config.yaml
normalize_top_k: true
positions: "rope"
qk_norm: false
lr_mult_down: 2.0
lr_head: 0.00707
Below are experts of layer 4 (counted from 0) of a mixture-of-experts language model. Rows are named down (a neuron's output weights, with its number) and show model dimensions 0-159. Each number is 500 + 40 x the weight over its row's rms, rounded and kept within 0 to 999. Numbers have three digits each.
Before each expert's rows: a language model's description of what the expert responds to; "raises" lists some tokens whose logits its average output raises strongly, later layers aside. This comes from a sample of Wikipedia text that the model never trained on.

# expert 6
Description: Name-initial capital pieces. Capitalized first pieces of proper names after by, with, commas or table bars, such as J in Jason, Ch, Ed, plus mid-word qu.
raises: "oy", "on", "un", "es", "ons", "ent"
down0:473442455487503486500512466511413494457466514467461494613531442545520537447531523516523511505504540474573496493453488510514571504494503488510478511446565480521446456482449516537526506438437471437521543522539456433452503488514526465459479499581553431457555560479503428479526498479483500486555496531466557590480450472427608488505514501542549470510537470501519536501494539451480499490523560447511483478472476453555497520396479498428481466556497467572506536403501436482555476493538491

# expert 59
Description: Spanish name pieces. Word pieces and accented letters inside Spanish or Latin names and titles, such as ñ, de la, Garc, Fern, La.
raises: "ag", "ach", "ish", "ade", "ar", "app"
down1:461551606491500423526522469517531527473497527542543367518567516511503464477486555466487463464504486507530491480483473556529544584424488436486485474532431452464530517485445456479426495506468425429504512607545516496478546530452534511524449543495466515550523553460520507470517559541496490459459483562467499505552510533527517529503553540529495444472500499475518504424503487498470534452543522519442536488454562482525466485448537534528522552518494586461451523438523438496514469477403518

# expert 42
Description: Letter I and similar. Capital I tokens as pronoun, Roman numeral or word start, such as Charles I, Pius IX, Iraq, You, and Al.
raises: "ig", "un", "ur", "ug", "ron", "ung"
down1:537407510545459449514530467612543508515453509438507589506484519540500432417453486487477587555488472525609516478548539514443506450517446475491458480487534531511521518549493470550512471465513541489506503522500520518528521491513479576487531512533493490464445497510457537569533490544421480474520578497511549533452548470547490517533571564518458486467547458507474553483488494457555517460504595522411469460521496464494534525481520576513468470457534541480501599507417511486496527474524471

# expert 24
Description: Census and geography boilerplate. Connecting words and section starts in town census and geography text, such as had a population, were, census, ==Education==, Density.
raises: "ty", "tle", "th", "teen", "aim"
down0:528481462542503557538412471508588465511496559494509571485503555509477496484443472501568526523516442506495434444480502536564522458502483483533535477485507478566487530466508551539474474507428474529398459447561504505522448516519449514478508534433528555569432566436455473465563480437459518452470514501489519502472504577483488525523496521586522501485474423496450549456481477385445475465468511477555455493476509429492540504518451586531522513485555477491528494490445538491454428483476497

# expert 55
Description: Mid-word consonant pieces. Word-internal pieces, often b, ab, urn, ung, after an opening consonant piece, as in Doubleday, Erebidae, plunges, dressed, Liebestraum.
raises: "old", "are", "azz", "ait", "aid", "on"
down1:497533566476468472482463477485524491528443552541470523478474534446501427465487535556508435541515530405378478524545535497445499549423470449424479441471450402424506550512431518506499488456465511514498473504554471483511485518536422439506498484461440505454496447509485530547531476555486473461471443484491487435506468531486511532556510492346432486535469559491454477532433498469504523507494537487505432526438499487501503548546431507475491513462502497474496524519501555503517534463494545

# expert 13
Description: Word-initial consonant-vowel stems. Opening fragments of longer words, such as res, dec, rec, acc, pres, Pr, and the "ec" piece inside especially or pieces.
raises: "um", "ent", "end", "er", "ur", "ett"
down2:494598465519603517414547525467484479499502483462481458572439458552469469518508524493499479520512426475591474488483435513470557450533540523490427520473470518455483548506521449478496583535550525545495550451441480471466551529525530540499504507537511500508543449555526519515535495579545474585503466528444398441431465550515484504520449562499489483482519434467469526471447479537431501461530439525522457495509546489513513543478542495513459544551559460450521495522589489497489484527467455

# expert 32
Description: ol piece and equals. The word piece ol (isolated, Peñarol) and equals signs in headings or math, plus pieces like mix, del, com.
raises: "ur", "umed", "ut", "on", "ed", "umb"
down0:493450573497464528604528578471505498525480468443483547500495474509522566526564542518471513444552503495530453528513563478459504519451621559439517484563515528457455492514549476499448555515570499451490500480493462486545472462453515560486485480515419441557515543533528480466493506474542508515524476493468437533509477583455475543516511541511543455518461475468536450419562504528463563458379514479470446534469546526477538461461486487548480452504433487538458508499464547532427486513473524

# expert 45
Description: Capital initial letters. Lone capital letter pieces starting a capitalized word or name, such as S in Süss, W in Worth, P in Pie, L in Lear.
raises: "ud", "oy", "iz", "uch", "az", "urs"
down1:588500537483481505493494480513522593586461528480524506521474481473532499484465460515494566526445579460489465499497547492496455471469422430483541584502513463482516513526489514492523504563464457457453522566418615499527504531416575495536482521576482483543451490453481437513489459460415412477494540456482538432513478540530484542506470476533444477490504554520479592494458549522493443485604469479495493475511528487520480493509490490469531503477504515533515416491514457545477455473415493

# expert 41
Description: Capital M and units. Word-initial M or m pieces starting names and titles, plus unit abbreviations after numbers, such as M-ind, M-ine, km, ft.
raises: "und", "ant", "ur", "ann", "ure", "ere"
down0:500442514555512451538520523482539564484466400427501511449513447502452458529471479501498481537479489552451513542459424501567550549566525540514519500479467511454444529493453482549462542516452474427531456493476510535479483432455496527469498473509459501512497449449548536546521502494474416503495506460519524507506532508489439412475513548512450522500533514514469542580469500500480477460542552455501437456560518460446495575504472453521476409535426512480505532506420514422585514397501556

# expert 57
Description: Y-final word pieces. Pieces ending in y, like y, ry, hy, ky, my, closing words such as Dynasty, Controversy, Shorey, or starting Myanmar.
raises: "ri", "ry", "ans"
down0:421542511534514646592502486568546468498448438531461473604507521501501468500469522497459532551515505461548582504477560540515513527469530439510451536508477480464485558558508489519522477421468429537523460473541515533478551505493521440557457494513420509477490450492521513539500516457510428472511549495498548496473533475510511550535501499441534499534456521498490521527484458554516464464506541511460524420493513534405451485465498512604478450545464521439560523433522521531443486470481482

# expert 37
Description: Pieces after initial B. Word piece right after a split-off capital or lowercase B, as in Baden, Badge, Bulgarian, Bond, Brazos, Baltimore, battalion.
raises: "il", "um", "qu", "un", "ur", "le"
down1:567488496512440446446511491532510443526474492436514438492478482534494528481468526467559505496446473463463416453498462461497514480469486481551473512554516479386432465541483485470471485522526545464482485474482600521501496511524549455449419527524547453472606415491504549509511398479494567556577530541536532474487506443457518566473450480476464497478504526484547585467534500570533460491496427550528466596495539551536546499515485465538470479488476496467524476509514487452527444546506504

# expert 50
Description: Name syllables after initials. Middle syllables of names and words after a capital like M or R, such as Maine, Ronnie, Mix, Harris, Miss.
raises: "i", "aus", "ia", "es", "o"
down0:494492550473551476512446507433488504553448577419502444563523518570510548439559485486531413471515488446462477549520523585534540537429506484497507500459528498444488495465552508467560502485487517500506461484527569525447481465527555467521519467488515538387525502394557527450508556543453579480428523506523476477412515479493478524459533553520475508498426544498457467482507539452447510450424570496472550508497506474503468531503475558510490486542531476491550521462479453544455507457476562

# expert 3
Description: Adverbial particles and roles. Particles like up, out, over, back, down after verbs (moved up, gave up), plus role words such as new, former, lead, main, served as.
raises: "st", "p", "re", "ly"
down0:524479555545488567583463502530544611545458490490565489447449527480521553470438547476529446530455458530545511450489556545485540462460517518460474398550419442496519430447498446502493464448520566491460550451496460524554516493540491549532441510510434514423481455488539528475490550523541494508533543559518527479526503536559518483512524432491499556455473499480489499537514518488488494504459516501492563505508470498424496495492523532473481516457488523420552499492381458539478532451449426

# expert 26
Description: Infinitive to. The word to after verbs or nouns, as in went on to defeat, required to return, fled to, plus not, would, can.
raises: "o", "o |", "day", "ix", "o,", "zz"
down0:505513495517450439465502458550442419531482513473512420568518504549460509524518557496542491460516450475512507526511480421590529477546472545477507538503505526487556564442477477480550462516482549422540504480583486514440559420547455494508451427442508439534504498572467505520491498472509512498552516456539549498483492497531528453519515506452609542535514510467483435529499531472535523501415470467505472529497440501533468465522548537518575561509534485551496490479512555481467422395447542

# expert 0
Description: Accented and foreign letters. Accented vowels and odd characters inside foreign names and romanizations, such as é in Zhōngxué, ä in Jäger, ø in Onsøy, ±.
raises: "is", "s", "av"
down0:449501437425460518474457474579553594523484499508499478477508482548489532535498551474399503430498500559512471523504493468514460474496473533525504455518489444498442504507460465453486499564603509512505458518489452507459459476455513414468502544500476436472469487549501474512555492506523586515458494446505489506560512533430549504542529512476467527568455501478522480483464519488456546439556566460500515521457511480557500466465535431566483544536485395568456535513468538571603484522539536

# expert 62
Description: m and el pieces. Short pieces m and el inside words and names, such as bandmates, Model, Remixing, sitcom, often after H or K.
raises: "use", "let", "ix", "ada", "ade", "ace"
down0:473592562535491506483468510558539479489544549490483415552492589464507459501540502466482527507538561437517487469571506514536510529561508534528502605513459497461479546431487487575501543528420479553518507584551548546493549500499518492521462531546472567465565498500475516472454496519429516542506432525481461510492460520512579547512464540502468463456524528498526511440494431565451479457557524433552480541558442497457482482534448558520549504516546544486532467488512542474494540577482551